{"n_experts": 24, "experts_per_token": 2, "d_expert": 128, "moe_layers": [1, 2, 3, 4, 5, 6, 7, 8, 9, 10, 11, 12, 13], "routed_scale": 1.5, "balance_loss": 0.0058, "init_std_router": 0.035, "norm": "rmsnorm", "tie_embeddings": false, "optimizer": "soap_variant", "beta1": 0.95, "beta2": 0.98, "batch_tokens": [32768, 65536, 98304], "train_tokens": 358000000}
Below are experts of layer 5 (counted from 0) of a mixture-of-experts language model. Rows are named router (the router's row for the expert), gate (a neuron's input weights, with its number), up (a neuron's input weights, with its number) and show model dimensions 0-191. Each number is 50 + 10 x the weight over its row's rms, rounded and kept within 0 to 99.
After each expert's rows: "gets" lists some tokens that make up at least twice as much of what it gets as of all text. This comes from a sample of Wikipedia text that the model never trained on. Tokens count by the router's weight.

# expert 9
router:63 45 45 36 42 69 53 38 45 53 54 64 68 65 56 38 57 51 54 39 55 48 38 51 59 51 68 45 55 33 44 48 35 37 54 43 56 44 70 44 47 42 41 38 48 59 56 45 44 42 63 44 46 50 41 51 50 45 47 43 61 47 68 52 53 40 32 61 43 34 63 56 44 64 55 56 36 43 43 63 76 39 27 49 38 46 46 43 60 72 69 53 59 44 62 45 52 55 49 50 38 43 48 56 47 38 57 55 42 28 54 45 56 39 47 41 63 42 32 54 39 54 52 63 41 45 45 48 35 57 38 73 38 50 39 44 59 37 40 57 54 43 36 53 57 45 52 37 39 57 51 59 53 52 42 45 51 36 42 31 41 61 63 43 45 39 55 42 47 59 66 46 58 50 58 72 71 54 53 56 56 28 59 49 49 52 34 62 41 38 58 54
gate3:56 43 58 41 50 50 49 34 53 52 35 45 57 45 35 29 45 43 60 28 47 66 50 51 58 37 61 50 50 51 56 42 41 56 60 52 40 53 43 52 50 61 51 40 57 53 25 34 66 56 35 55 38 60 39 41 56 57 37 48 52 58 43 42 53 54 58 53 54 50 42 59 52 49 59 59 45 50 38 59 52 53 62 35 57 68 51 64 37 43 55 70 56 45 47 59 66 69 37 50 56 54 63 57 42 51 59 55 44 37 47 59 34 43 40 54 44 53 68 50 32 49 50 47 45 33 47 57 48 27 37 51 51 44 51 46 59 52 40 46 74 31 51 52 44 55 36 41 45 52 34 64 36 87 47 45 53 57 50 50 48 51 53 28 51 39 49 74 35 40 33 37 55 49 52 61 44 65 44 31 52 54 68 58 51 60 47 48 61 44 55 38
up3:60 60 52 66 43 51 55 49 55 52 33 50 59 49 51 52 56 42 40 47 57 61 43 69 35 39 52 43 45 66 49 50 58 46 47 55 44 46 48 34 51 62 35 62 34 26 49 51 41 52 54 49 60 45 38 70 52 41 58 60 28 52 59 51 47 50 42 52 44 33 35 57 54 58 57 58 29 57 44 63 50 54 54 40 53 42 55 59 30 53 29 45 70 52 44 56 45 55 34 32 62 59 44 48 51 42 44 60 40 53 58 50 51 61 63 70 59 47 34 57 60 53 50 38 50 47 51 46 56 45 45 48 48 35 57 45 56 37 62 56 57 39 38 54 51 55 49 39 44 55 45 62 46 67 43 30 61 72 33 58 39 46 50 49 45 50 62 46 50 29 47 55 55 61 55 66 67 60 31 14 63 62 58 58 41 54 33 60 57 52 54 58
gets: " 1", " 2", " 3", " 4", " 18", ":"

# expert 12
router:58 62 57 54 57 42 58 56 56 55 52 45 49 54 66 42 46 43 54 39 49 49 47 44 49 36 42 61 52 53 46 61 37 58 49 51 69 44 57 39 63 56 35 35 49 51 56 29 64 69 58 52 57 53 65 54 44 48 61 35 61 54 46 64 55 50 45 61 26 61 15 43 68 63 66 53 46 42 53 46 57 48 59 48 67 53 59 40 47 48 56 34 48 66 60 41 52 48 33 54 48 48 45 61 56 53 57 77 58 51 30 31 53 41 44 52 42 64 33 41 41 39 40 68 46 39 57 56 46 53 70 61 46 57 51 30 31 34 40 65 45 49 50 44 49 44 55 39 61 63 37 50 41 60 48 76 54 45 51 40 44 53 53 40 48 51 50 55 55 46 54 33 65 40 46 54 59 46 51 46 65 33 54 54 67 51 52 57 42 59 57 54
gate0:72 62 43 57 56 44 40 53 50 54 55 48 43 54 57 72 50 53 47 51 51 60 50 63 64 57 67 69 59 53 40 44 46 43 38 37 54 46 51 45 58 59 44 46 58 54 45 56 58 45 47 30 68 82 68 52 54 62 56 55 50 61 57 52 55 56 57 45 51 42 64 52 73 56 42 31 48 56 58 52 39 46 60 50 47 42 33 42 50 48 39 38 48 56 67 53 61 46 60 57 60 32 26 48 35 57 28 56 69 65 50 33 64 61 67 46 26 54 66 53 47 48 35 49 55 38 52 49 46 59 50 61 47 47 43 33 49 37 51 45 67 44 32 36 43 55 50 61 60 56 63 57 54 36 49 54 59 58 59 52 48 53 67 58 40 58 62 67 41 44 56 47 53 47 55 46 32 54 51 47 53 37 54 47 65 55 42 51 49 45 49 29
up0:48 36 32 59 47 45 35 64 50 72 47 32 38 43 31 66 53 40 41 51 59 66 62 50 35 48 61 47 53 48 45 53 40 65 48 61 44 39 46 40 43 41 31 64 57 63 63 56 53 56 51 45 52 47 41 57 59 50 48 56 49 59 48 56 40 45 60 47 35 53 59 42 81 39 69 57 40 47 52 45 37 51 46 40 49 51 47 57 57 32 38 40 57 52 51 54 54 42 56 74 42 53 50 48 56 65 54 54 42 70 60 43 59 48 51 64 35 43 47 55 37 44 51 52 61 64 61 47 40 39 54 49 46 27 49 48 43 53 60 47 57 62 56 58 40 47 56 67 45 54 45 66 45 41 41 48 33 44 35 52 53 66 75 53 37 42 61 43 63 47 61 47 51 49 57 56 56 36 44 27 62 29 58 56 63 53 51 63 28 51 55 64
gets: " the", " The", "'", " his", "The", "s"

# expert 3
router:58 39 65 47 45 49 64 52 51 54 54 44 46 65 55 41 54 43 47 53 52 44 32 63 62 47 65 46 71 47 51 58 58 40 59 40 35 26 56 44 55 45 51 47 47 48 57 34 48 49 59 68 45 63 50 55 53 48 13 44 59 50 48 63 54 43 57 46 48 38 41 46 61 49 33 36 52 47 57 60 57 59 36 51 59 42 25 74 42 58 53 45 48 55 60 37 38 43 53 46 60 48 41 29 64 50 55 56 42 48 52 41 49 50 27 37 64 57 55 57 43 51 64 59 44 39 71 57 43 38 43 52 35 35 34 52 63 46 43 53 36 59 48 53 37 27 49 55 74 52 56 60 55 53 44 55 54 54 43 36 46 37 62 56 30 51 36 32 51 47 46 29 64 48 46 50 68 48 51 45 46 52 62 60 44 49 43 52 58 59 55 51
gate0:57 50 30 45 62 50 53 59 38 42 47 50 48 57 59 56 64 49 37 43 47 42 43 60 59 60 51 56 57 51 56 34 49 51 57 59 59 32 47 37 51 30 43 28 49 54 41 38 39 44 46 48 47 51 41 57 40 40 44 52 48 38 32 33 63 48 64 45 53 50 63 65 71 38 36 48 39 39 78 37 50 49 41 55 57 55 54 68 39 49 65 53 35 43 44 37 43 60 63 38 44 55 48 62 50 43 43 42 58 39 54 49 48 65 49 52 46 51 52 49 64 49 73 59 39 37 37 36 47 47 51 47 55 53 58 62 52 55 42 33 49 46 28 45 35 54 33 51 49 44 58 52 66 55 54 43 37 52 60 35 71 68 65 41 59 52 46 59 35 48 51 43 34 56 49 56 21 37 39 48 49 67 38 41 59 54 51 41 59 48 53 35
up0:55 53 34 46 36 35 57 48 66 66 68 44 48 53 47 55 35 74 60 45 47 51 67 45 43 49 50 52 33 37 41 61 44 59 38 59 52 68 51 50 54 53 42 52 49 67 27 38 45 51 16 61 51 52 38 47 53 42 66 52 46 43 77 54 59 48 49 40 48 44 33 51 53 52 64 53 45 53 62 47 50 62 43 60 51 57 51 21 76 56 53 42 54 36 52 63 47 48 60 69 52 49 49 50 60 57 56 43 29 50 48 46 55 42 44 30 48 47 52 61 59 44 48 47 51 51 53 47 48 54 51 61 59 67 43 42 45 67 57 51 47 61 61 53 57 52 53 62 29 62 55 50 41 58 59 53 45 48 37 43 40 42 44 55 46 39 43 55 58 42 48 68 51 48 39 53 66 50 69 44 49 50 59 68 72 47 43 57 37 42 63 66
gets: "s", "es", " film", "er", " team", " game"

# expert 13
router:67 38 46 28 65 37 53 53 53 47 48 44 58 42 64 50 63 45 40 48 57 31 40 62 53 49 53 45 51 78 41 41 49 37 67 74 52 52 56 58 50 54 49 38 33 47 46 58 59 49 52 53 57 46 49 35 47 27 42 44 46 61 45 65 64 49 64 50 46 55 44 40 56 55 38 44 63 57 58 52 38 58 62 56 49 41 55 58 59 52 57 56 42 53 56 38 38 42 50 63 48 40 61 45 45 63 51 56 43 39 60 47 58 41 50 44 42 41 37 53 40 60 76 45 43 47 49 54 30 35 44 54 34 67 42 43 20 32 49 50 46 55 52 33 51 53 53 42 56 47 39 67 55 50 64 58 57 31 42 48 46 69 69 40 60 46 42 25 41 35 64 42 59 36 47 56 47 65 42 36 49 58 60 53 63 53 52 39 43 46 48 55
gate0:45 64 53 52 49 43 46 47 58 67 53 70 41 59 57 45 41 54 48 46 30 55 34 56 50 60 36 56 51 50 55 66 53 60 35 68 43 53 43 45 50 49 49 48 56 69 57 38 44 49 35 42 67 46 45 45 32 51 31 52 51 26 63 58 45 34 42 34 46 34 66 33 43 55 46 56 77 60 41 41 52 52 59 53 33 50 44 58 42 51 46 69 36 52 43 42 54 41 55 64 51 63 38 56 32 36 75 68 58 47 43 34 66 52 45 55 46 46 50 62 63 52 47 46 45 57 55 68 44 47 68 60 48 59 50 43 49 62 43 46 58 54 52 60 35 48 34 62 33 48 55 52 69 59 30 47 35 49 47 32 58 34 60 58 54 54 55 57 50 65 54 47 50 53 55 58 57 62 53 49 54 46 48 54 52 49 40 39 51 59 25 56
up0:33 77 49 52 55 46 51 56 52 64 47 55 47 46 50 46 43 74 52 49 27 49 45 53 44 55 41 44 68 69 44 59 41 60 44 43 21 56 51 38 55 56 53 58 48 73 43 44 60 42 36 58 41 46 59 62 36 43 29 47 48 25 45 37 39 39 28 42 52 31 27 43 66 54 50 48 60 58 33 55 38 50 43 44 48 57 43 55 38 52 32 53 39 52 47 47 51 43 82 43 54 32 44 42 53 47 65 61 60 69 43 49 57 55 57 35 56 38 35 53 54 57 55 48 56 58 42 50 57 39 37 47 53 57 46 46 33 56 44 57 46 62 56 47 49 44 46 58 53 56 49 53 56 43 38 35 54 44 39 62 59 44 60 49 64 52 54 46 54 41 36 46 61 62 65 65 57 49 44 54 48 43 42 49 60 43 54 37 70 47 46 55
gets: " |", "|", ";", ":", "  ", " –"

# expert 2
router:64 59 45 47 54 42 64 48 58 54 56 51 54 54 54 56 51 39 29 54 44 57 47 53 63 54 48 47 52 53 50 51 66 53 71 47 51 63 56 20 57 62 41 49 40 47 68 61 46 55 57 33 39 50 55 49 38 63 48 35 50 39 51 64 55 46 54 66 56 34 44 58 50 34 65 45 31 29 56 53 63 51 58 59 40 41 47 47 64 51 52 43 51 29 55 45 35 40 56 65 31 65 42 41 41 44 62 60 51 50 50 47 44 42 47 52 40 60 56 42 50 39 57 55 41 26 43 65 42 31 49 74 38 37 45 45 58 54 60 50 35 54 46 50 39 61 41 29 48 53 34 37 52 51 55 69 29 42 37 50 45 60 48 58 52 59 53 45 28 54 39 56 59 42 43 44 62 57 34 44 49 22 54 63 52 43 48 58 56 48 53 55
gate0:50 81 65 48 55 66 38 44 53 49 42 50 52 44 39 34 42 34 58 76 68 47 55 42 43 46 42 56 57 45 38 41 50 39 44 45 54 54 66 57 48 55 58 42 56 49 59 28 45 43 61 45 39 40 68 52 70 39 46 61 61 31 44 44 56 54 51 47 50 39 53 30 60 54 37 48 33 49 58 55 55 36 59 62 47 51 63 56 38 44 43 40 54 41 46 49 54 43 61 66 51 55 58 64 48 55 43 28 47 42 37 46 44 45 56 70 61 78 37 41 50 43 71 58 35 56 52 48 64 47 59 41 47 73 47 62 57 57 61 59 39 47 47 62 45 54 48 45 66 70 62 50 25 48 48 54 58 48 48 59 45 57 64 43 60 41 37 50 46 61 48 47 54 51 40 35 43 67 58 49 54 48 52 46 64 57 54 47 38 60 44 55
up0:51 35 62 46 63 54 57 46 35 40 51 46 40 41 58 60 79 49 40 48 36 46 37 51 59 51 49 67 44 72 54 27 21 53 56 53 61 45 56 41 56 42 51 60 41 73 39 45 50 57 40 47 44 60 41 48 61 42 63 72 48 55 55 38 49 48 61 55 26 66 50 39 53 33 56 48 49 44 58 41 52 54 45 51 56 53 54 53 51 59 42 57 58 58 50 34 45 58 48 45 44 60 56 61 45 33 68 37 57 40 64 60 69 69 54 50 60 49 48 66 74 49 60 51 44 57 41 66 59 48 47 37 66 53 38 40 55 51 40 57 72 68 48 48 40 64 53 51 48 72 53 53 57 45 45 55 69 46 51 45 43 49 49 58 46 38 54 64 45 43 43 59 57 50 57 57 56 62 47 40 65 35 47 63 45 50 63 67 56 56 55 51
gets: " in", " the", " of", " to", " on", " at"

# expert 22
router:52 69 61 51 46 46 40 33 67 49 63 54 58 58 60 40 38 48 52 60 54 46 57 49 55 55 58 53 57 47 47 46 59 43 57 74 40 55 71 36 63 61 37 44 37 57 67 47 39 50 51 42 51 77 53 54 43 62 47 42 58 41 56 47 41 60 61 48 41 66 48 40 49 52 38 41 35 46 58 62 56 48 41 69 54 41 42 50 52 54 52 46 50 46 56 42 43 55 48 61 63 52 35 58 43 56 48 49 30 40 78 57 58 43 47 36 56 23 40 62 45 39 64 41 39 43 57 49 56 60 63 55 33 42 51 54 49 25 51 54 47 37 27 44 41 34 51 47 64 51 39 60 66 51 61 56 42 44 42 48 63 47 58 52 39 34 66 45 34 47 47 38 41 39 44 57 50 53 30 59 46 51 57 52 60 72 47 34 39 47 41 53
gate0:33 44 40 43 60 39 41 48 55 53 29 50 49 50 46 34 47 56 33 48 51 61 44 50 59 51 55 48 46 43 35 69 60 50 68 39 45 50 55 42 40 58 44 43 48 57 51 61 49 41 53 36 61 48 65 35 70 51 63 38 42 58 48 61 41 34 44 35 57 65 45 36 48 58 45 46 54 36 43 32 68 54 55 49 59 55 55 62 54 41 40 52 48 50 69 37 51 41 65 48 57 49 39 51 66 56 61 52 59 46 44 52 44 54 27 61 53 34 49 43 62 75 64 69 62 58 45 48 48 52 67 58 56 61 49 51 46 45 46 42 60 70 27 30 50 55 59 34 36 41 45 40 58 24 56 63 46 48 54 52 61 45 61 44 49 52 36 32 55 54 40 57 40 53 49 40 46 55 43 51 44 44 57 56 45 71 30 39 44 61 56 35
up0:42 37 63 69 13 54 46 67 64 44 62 66 40 49 56 46 45 51 48 50 43 43 46 53 33 43 74 45 68 33 46 53 66 43 64 34 65 46 42 63 38 53 51 58 38 38 56 49 56 45 64 56 43 54 43 67 58 63 46 64 53 56 56 26 60 55 47 41 37 54 43 74 45 49 53 58 46 30 48 57 57 39 49 49 59 55 62 49 45 42 59 55 52 58 54 60 46 50 67 45 58 48 46 56 49 63 50 45 30 36 43 50 32 43 45 47 55 68 43 40 52 43 50 49 59 48 47 44 72 46 47 42 52 43 50 61 44 42 50 70 42 65 62 51 47 45 47 67 58 54 46 49 31 38 60 49 58 63 48 40 56 41 55 44 68 52 47 70 55 55 62 44 61 54 57 39 61 50 37 52 64 33 46 38 38 54 41 51 47 53 51 36
gets: ",", " and", " that", " with", ".", " which"

# expert 11
router:68 53 69 35 43 30 39 48 44 48 58 72 47 49 48 44 57 24 38 68 34 49 43 58 60 32 56 33 59 54 39 43 60 37 57 52 53 28 49 44 59 54 44 41 49 47 38 48 46 53 43 38 40 62 52 41 62 48 62 25 54 48 56 51 57 46 50 57 39 49 41 39 43 68 49 49 44 43 45 47 52 44 50 42 46 26 28 55 54 36 48 44 39 43 47 50 36 44 47 54 50 62 57 50 40 50 71 55 52 43 50 38 64 41 49 49 64 50 39 48 48 49 52 42 42 60 50 52 46 56 48 57 47 40 59 48 59 55 32 74 44 55 63 31 55 42 53 63 55 55 51 49 46 41 65 58 36 44 41 41 47 51 44 47 55 35 48 60 55 77 67 39 69 53 41 56 38 53 35 57 78 50 62 49 44 42 41 49 52 48 69 53
gate0:54 47 47 47 39 42 40 54 40 34 61 57 22 33 41 67 45 40 54 61 73 54 39 51 57 45 69 47 46 45 56 62 56 48 54 42 53 27 52 46 45 57 41 70 37 47 48 53 53 69 48 35 54 71 37 54 68 47 34 59 53 39 60 51 39 34 42 39 41 55 54 52 55 47 63 50 64 35 56 48 40 65 60 49 56 61 35 58 63 40 62 47 56 47 50 21 54 42 50 54 40 47 56 61 32 43 46 49 50 41 41 52 46 38 49 48 43 57 47 63 67 54 48 60 53 48 54 50 50 38 62 40 52 35 60 44 52 49 50 56 40 53 63 52 41 52 54 44 31 49 39 55 40 63 55 61 64 73 45 47 38 36 62 42 51 28 62 28 52 38 43 42 56 49 35 60 50 52 56 64 49 43 62 57 46 57 70 39 54 43 44 53
up0:45 48 45 42 32 48 40 31 64 46 46 43 56 62 68 39 44 49 50 39 52 47 46 53 39 54 53 39 40 42 49 41 60 53 56 42 37 54 63 60 57 51 63 41 54 63 35 39 42 58 41 63 39 46 43 32 62 41 63 25 42 48 55 58 65 28 59 39 41 59 57 71 49 66 59 44 42 55 51 53 65 57 35 42 41 54 34 37 51 56 70 41 36 40 40 55 53 55 41 60 47 55 55 41 54 43 39 63 44 54 32 39 52 47 40 53 62 52 49 54 41 51 41 56 46 56 43 35 64 54 62 55 55 50 53 51 55 49 48 51 45 53 27 34 77 39 41 51 48 61 56 73 46 60 47 45 46 43 54 41 65 65 45 48 48 67 37 54 62 54 67 47 61 37 43 55 39 31 44 66 56 48 37 46 57 51 55 64 52 51 39 76
gets: " (", " |", "-", "–", " 0", "."

# expert 19
router:41 55 57 43 58 47 60 57 60 56 56 53 54 35 51 49 55 54 48 48 72 58 40 58 49 54 71 48 54 42 45 43 52 43 60 62 54 42 35 44 60 61 38 45 34 65 56 57 59 52 33 36 37 55 47 39 34 52 44 65 42 39 40 44 76 37 50 51 52 52 51 50 55 48 64 50 35 52 57 64 49 50 49 64 51 49 58 36 47 57 48 35 38 43 70 33 57 58 42 66 36 39 60 53 58 45 61 41 52 42 64 33 48 32 49 39 64 43 36 49 51 34 48 46 57 50 57 48 61 58 33 62 55 50 61 57 49 55 45 52 49 78 41 33 60 44 27 43 59 42 21 57 60 50 43 53 57 47 41 45 62 43 60 50 35 52 55 49 64 48 59 52 52 46 48 70 53 65 64 50 66 50 59 67 53 42 28 36 52 40 64 44
gate3:77 58 47 45 41 52 38 54 42 84 56 63 49 47 51 29 49 45 65 44 64 38 45 57 64 34 50 41 66 47 50 61 46 46 39 46 58 58 62 32 51 52 48 43 31 59 45 65 42 73 46 58 46 59 60 39 45 41 47 35 50 54 48 44 33 46 49 60 60 45 62 37 54 60 51 54 35 52 43 57 57 51 44 37 51 69 71 35 44 53 37 48 41 50 40 38 40 47 72 49 34 58 55 52 38 65 46 51 36 51 48 55 44 26 41 40 65 54 28 49 54 55 73 56 49 56 53 43 41 55 51 58 51 46 60 52 46 56 42 48 41 49 40 53 44 31 52 36 51 54 60 42 51 41 49 20 55 61 68 46 43 48 38 46 59 40 29 68 48 56 52 49 49 57 58 49 41 56 66 46 62 51 50 42 44 45 44 52 48 48 48 62
up3:54 48 55 58 51 60 64 31 56 58 57 42 65 59 54 49 51 59 42 44 53 55 50 54 68 60 65 40 42 71 59 51 43 46 40 39 52 39 49 39 38 36 37 52 54 56 43 29 51 65 55 63 42 28 44 25 49 40 61 30 46 58 65 37 66 70 33 52 53 54 42 57 41 49 53 50 35 64 57 55 60 54 42 54 68 44 57 34 50 59 48 65 50 68 60 49 47 58 37 55 32 38 53 50 40 62 41 46 62 56 78 42 58 31 52 44 34 48 59 51 55 48 54 43 43 47 46 55 63 61 40 46 51 56 55 63 62 47 61 47 57 47 58 52 48 55 73 43 49 43 58 42 60 62 42 61 33 35 50 56 48 49 58 54 49 26 52 60 45 53 62 45 54 47 54 32 51 54 53 35 52 38 65 52 58 27 50 43 41 57 54 52
gets: "\n", "|", "-", " he", "=", " He"

# expert 8
router:53 55 62 44 51 52 60 45 59 60 44 59 57 54 55 32 43 45 58 49 54 62 48 35 48 55 48 21 57 43 48 52 64 34 61 43 55 53 52 67 51 62 57 46 58 50 47 55 54 45 36 55 39 58 60 54 60 58 36 37 57 47 42 60 49 53 69 57 32 47 37 66 43 52 32 44 50 59 47 49 39 50 56 73 30 54 46 63 59 74 45 41 41 42 55 54 42 57 57 57 48 59 70 56 61 64 63 39 51 45 36 50 61 54 43 42 46 44 46 37 39 41 47 50 57 39 82 48 41 51 65 54 49 57 45 40 57 34 43 66 40 49 46 39 36 38 35 53 50 45 47 70 50 72 47 56 38 51 30 47 38 52 58 34 43 53 33 42 53 36 50 35 61 51 55 43 47 49 50 71 57 33 54 54 41 67 47 68 54 47 65 48
gate0:45 40 38 49 49 74 57 70 49 39 30 40 72 63 44 58 74 33 48 50 76 64 52 58 54 59 60 50 59 57 34 60 45 51 60 60 51 54 42 55 41 62 45 51 54 56 41 64 67 62 50 61 61 51 45 44 40 55 42 39 48 55 59 61 57 44 61 49 45 39 42 48 50 46 60 42 51 61 43 56 35 44 55 56 57 48 50 58 46 42 60 48 36 42 58 46 52 45 39 47 36 58 53 65 49 58 48 51 50 66 51 46 61 56 24 49 48 47 56 67 54 40 51 50 47 64 59 45 56 58 60 61 55 51 55 61 62 59 61 52 53 35 56 34 65 32 74 65 50 55 58 56 53 57 51 61 52 58 41 45 68 69 51 43 54 53 40 58 57 40 58 83 58 47 53 43 41 38 58 52 56 32 75 49 56 46 63 43 57 41 68 48
up0:48 50 48 47 41 33 46 47 59 50 32 52 52 45 37 37 44 48 39 55 62 48 63 59 49 41 64 59 36 62 44 50 56 39 45 37 59 41 55 51 65 54 47 60 59 37 38 27 58 47 40 44 43 51 51 39 72 55 52 54 70 55 46 56 63 59 66 42 43 55 52 46 69 40 54 51 55 49 76 34 50 54 49 61 53 73 40 51 60 45 42 51 68 53 40 48 73 36 61 49 55 62 57 50 59 44 76 34 41 53 48 52 47 40 45 37 56 45 52 55 37 43 51 50 59 49 32 53 37 45 37 52 40 49 54 55 66 45 59 48 42 61 39 61 59 53 45 55 43 49 59 65 29 45 66 41 50 66 62 58 41 39 44 39 36 55 55 45 31 57 50 42 56 37 44 46 52 50 61 57 26 44 77 75 51 49 45 59 45 48 54 36
gets: ")", "\"", "0", "2", "1", "%"

# expert 7
router:61 60 52 29 49 36 40 35 62 55 56 27 69 58 61 41 61 46 37 51 64 43 38 53 43 38 58 58 55 39 52 66 73 38 52 65 40 38 53 48 58 54 44 52 41 54 57 43 54 52 63 57 48 57 42 46 36 40 32 51 44 37 61 30 65 49 37 57 53 50 49 69 54 49 28 43 56 57 53 41 52 33 34 41 46 30 51 37 52 37 53 59 67 48 56 43 53 52 47 38 43 55 42 46 44 57 54 64 60 38 49 33 56 36 45 42 34 45 39 60 44 42 54 49 42 54 49 63 35 53 39 58 39 58 45 35 43 47 44 51 53 63 41 54 61 59 36 47 53 59 31 47 51 62 41 73 42 65 47 46 60 59 42 54 42 33 50 67 49 67 48 47 49 56 45 47 44 44 50 57 56 29 57 59 70 41 56 42 62 42 64 49
gate0:40 64 48 71 61 58 50 52 56 50 50 66 65 56 61 57 45 53 49 62 28 42 39 49 51 43 45 70 65 60 51 67 61 32 65 49 49 42 55 41 48 32 38 45 38 50 55 33 57 53 28 63 50 30 55 35 44 48 36 67 44 44 48 60 57 56 43 53 52 37 56 44 40 56 33 51 63 29 45 46 50 48 38 52 46 42 61 33 57 37 45 47 42 46 62 63 56 41 62 57 54 55 50 39 55 65 64 51 45 65 66 54 44 47 56 54 44 54 35 41 67 26 54 39 54 42 37 46 48 47 52 64 56 61 49 40 54 50 56 44 59 47 46 24 56 45 31 59 57 49 60 51 41 34 40 39 68 42 46 49 36 35 29 52 43 45 55 57 53 48 60 41 56 64 61 57 50 58 65 57 48 48 76 55 51 49 52 60 42 54 61 54
up0:50 39 42 52 49 33 47 66 59 54 30 52 38 63 45 29 35 44 49 40 47 50 38 58 48 38 57 43 50 36 51 67 44 46 60 67 46 42 35 44 36 50 47 39 45 38 46 58 54 58 52 47 56 44 46 47 50 54 37 52 54 51 52 53 53 54 62 48 56 47 48 61 65 63 57 41 44 54 42 39 41 55 46 46 41 51 55 35 38 59 53 50 46 55 69 60 53 85 64 55 47 52 49 43 46 44 49 58 63 44 77 50 45 54 42 55 49 62 67 29 68 62 54 61 37 43 50 58 43 43 45 54 36 45 46 69 40 46 44 58 33 35 64 46 61 38 24 51 52 49 27 49 45 44 36 42 53 39 33 47 46 26 46 51 63 45 48 50 58 35 37 60 47 58 57 45 60 41 55 42 54 54 71 39 55 43 41 31 47 47 34 66
gets: "-", " and", "–", " or", "'", "/"

# expert 21
router:49 61 50 53 62 40 44 49 59 48 57 60 62 63 52 43 46 49 40 51 57 52 42 63 39 51 41 40 48 52 37 49 55 34 59 56 68 45 60 48 54 52 44 41 46 47 49 54 44 71 40 57 52 54 60 67 47 45 54 41 65 35 41 52 54 67 44 53 54 59 35 63 74 47 55 52 38 46 77 59 57 28 46 54 54 41 42 55 46 28 43 37 29 50 81 52 49 51 36 51 49 32 66 51 49 48 50 48 39 26 50 50 64 45 38 41 62 42 50 54 44 46 52 43 37 22 59 58 42 46 58 62 44 28 62 38 45 43 51 55 46 54 50 56 64 53 44 50 55 62 47 68 55 67 46 50 51 62 41 51 45 53 53 59 58 46 53 23 54 74 69 52 54 49 26 60 57 52 58 57 48 42 55 59 45 47 41 48 59 57 63 52
gate3:48 40 62 59 48 51 57 45 61 65 31 52 41 58 46 66 33 49 45 43 53 64 38 39 50 50 50 53 49 45 35 58 62 57 57 65 37 53 43 64 59 52 36 52 37 48 66 55 39 69 65 53 37 39 47 46 44 32 49 32 51 60 58 58 54 60 49 46 48 50 50 63 33 39 50 31 43 46 50 47 49 45 69 57 68 51 62 54 56 51 35 52 67 49 55 45 57 54 49 47 55 45 58 45 67 45 54 36 38 34 34 71 61 45 44 52 43 41 59 44 37 48 33 36 63 42 52 58 64 37 60 39 44 62 44 45 65 49 31 41 61 49 42 54 52 57 48 79 48 40 50 54 55 50 60 58 32 54 48 40 43 52 44 68 52 55 69 44 55 39 71 50 61 55 59 38 68 60 59 58 33 53 64 53 30 67 54 45 53 46 58 52
up3:52 44 31 51 47 57 39 60 41 43 53 51 35 52 62 45 47 42 61 34 50 30 31 51 44 53 60 47 39 43 51 45 36 31 73 52 31 37 40 61 45 41 42 55 38 57 37 53 54 40 50 45 36 42 56 49 54 65 48 51 46 73 57 63 58 46 54 49 38 37 60 44 63 60 62 60 48 51 51 36 64 59 40 50 49 39 44 41 48 55 58 39 35 41 59 56 57 45 42 58 48 38 43 50 62 40 61 22 52 56 44 46 38 39 54 54 45 63 44 53 35 53 59 52 46 57 57 58 40 50 47 73 42 65 47 55 58 44 46 39 54 48 44 63 41 59 52 42 43 63 81 58 43 49 52 49 49 27 51 65 38 55 38 55 45 41 60 46 55 49 52 53 37 43 49 59 22 50 35 63 62 44 39 71 62 51 40 61 56 56 34 41
gets: ".", "=", "\n\n", "\n", "-", ":"

# expert 17
router:60 64 53 40 39 54 59 49 66 49 43 44 55 44 58 55 60 42 45 41 31 67 43 58 59 30 70 35 47 44 46 57 58 44 71 54 48 20 42 56 51 63 55 55 46 52 50 50 49 69 46 65 59 53 58 45 48 61 36 58 52 51 47 52 79 36 63 50 28 57 46 51 68 61 71 24 52 35 61 64 57 51 43 51 37 35 46 42 48 48 55 48 45 65 54 54 46 35 46 40 50 63 49 45 49 63 68 58 48 42 50 45 43 48 30 44 57 47 41 59 45 37 70 62 41 65 60 54 50 36 40 51 43 51 40 29 53 45 46 52 37 47 47 33 41 47 35 35 58 50 50 52 54 45 51 64 47 45 61 48 36 39 74 56 49 56 42 40 53 59 51 44 47 52 50 37 63 64 50 44 50 37 50 66 48 39 55 50 66 45 51 53
gate0:57 52 62 46 48 35 61 43 59 49 39 51 36 47 29 54 65 38 46 59 38 59 39 56 49 52 45 55 45 61 47 51 53 60 41 52 72 55 52 45 50 29 60 53 53 54 63 30 49 60 61 50 62 38 56 44 44 36 46 43 55 36 53 54 47 55 53 48 44 67 47 47 53 69 58 63 55 31 44 61 41 44 47 56 62 46 55 59 52 51 33 35 54 42 35 49 45 38 43 27 39 55 49 44 60 58 43 65 43 55 35 50 74 64 54 66 39 46 49 47 55 55 67 45 46 58 64 60 49 50 42 57 63 42 31 40 52 59 59 41 46 54 71 64 35 57 31 53 39 80 49 51 47 42 33 41 34 55 53 50 43 70 57 46 43 50 46 30 45 55 54 35 67 56 54 43 66 47 49 43 53 62 30 48 41 44 58 59 44 61 54 61
up0:49 30 45 60 54 50 51 66 51 26 37 53 61 54 52 60 67 48 26 64 72 53 48 40 48 43 41 46 51 50 61 40 50 56 58 77 45 49 33 58 42 44 52 39 53 49 62 48 60 39 49 55 46 60 66 49 49 52 56 48 40 48 55 47 50 47 30 57 54 58 62 64 62 53 65 30 57 73 61 47 49 55 49 44 50 39 67 47 54 45 53 32 47 43 63 63 42 60 58 46 50 55 49 33 51 51 43 46 60 44 44 56 55 48 63 45 47 25 42 49 48 51 48 59 47 51 60 42 45 49 61 44 52 49 29 35 50 26 64 61 55 53 48 57 38 49 37 18 35 52 44 54 56 62 56 52 56 63 47 36 44 40 48 49 31 48 34 48 38 38 69 39 52 51 62 49 57 48 38 53 41 61 52 52 33 54 54 31 55 41 37 58
gets: " \"", "s", " it", "ion", "ation", " time"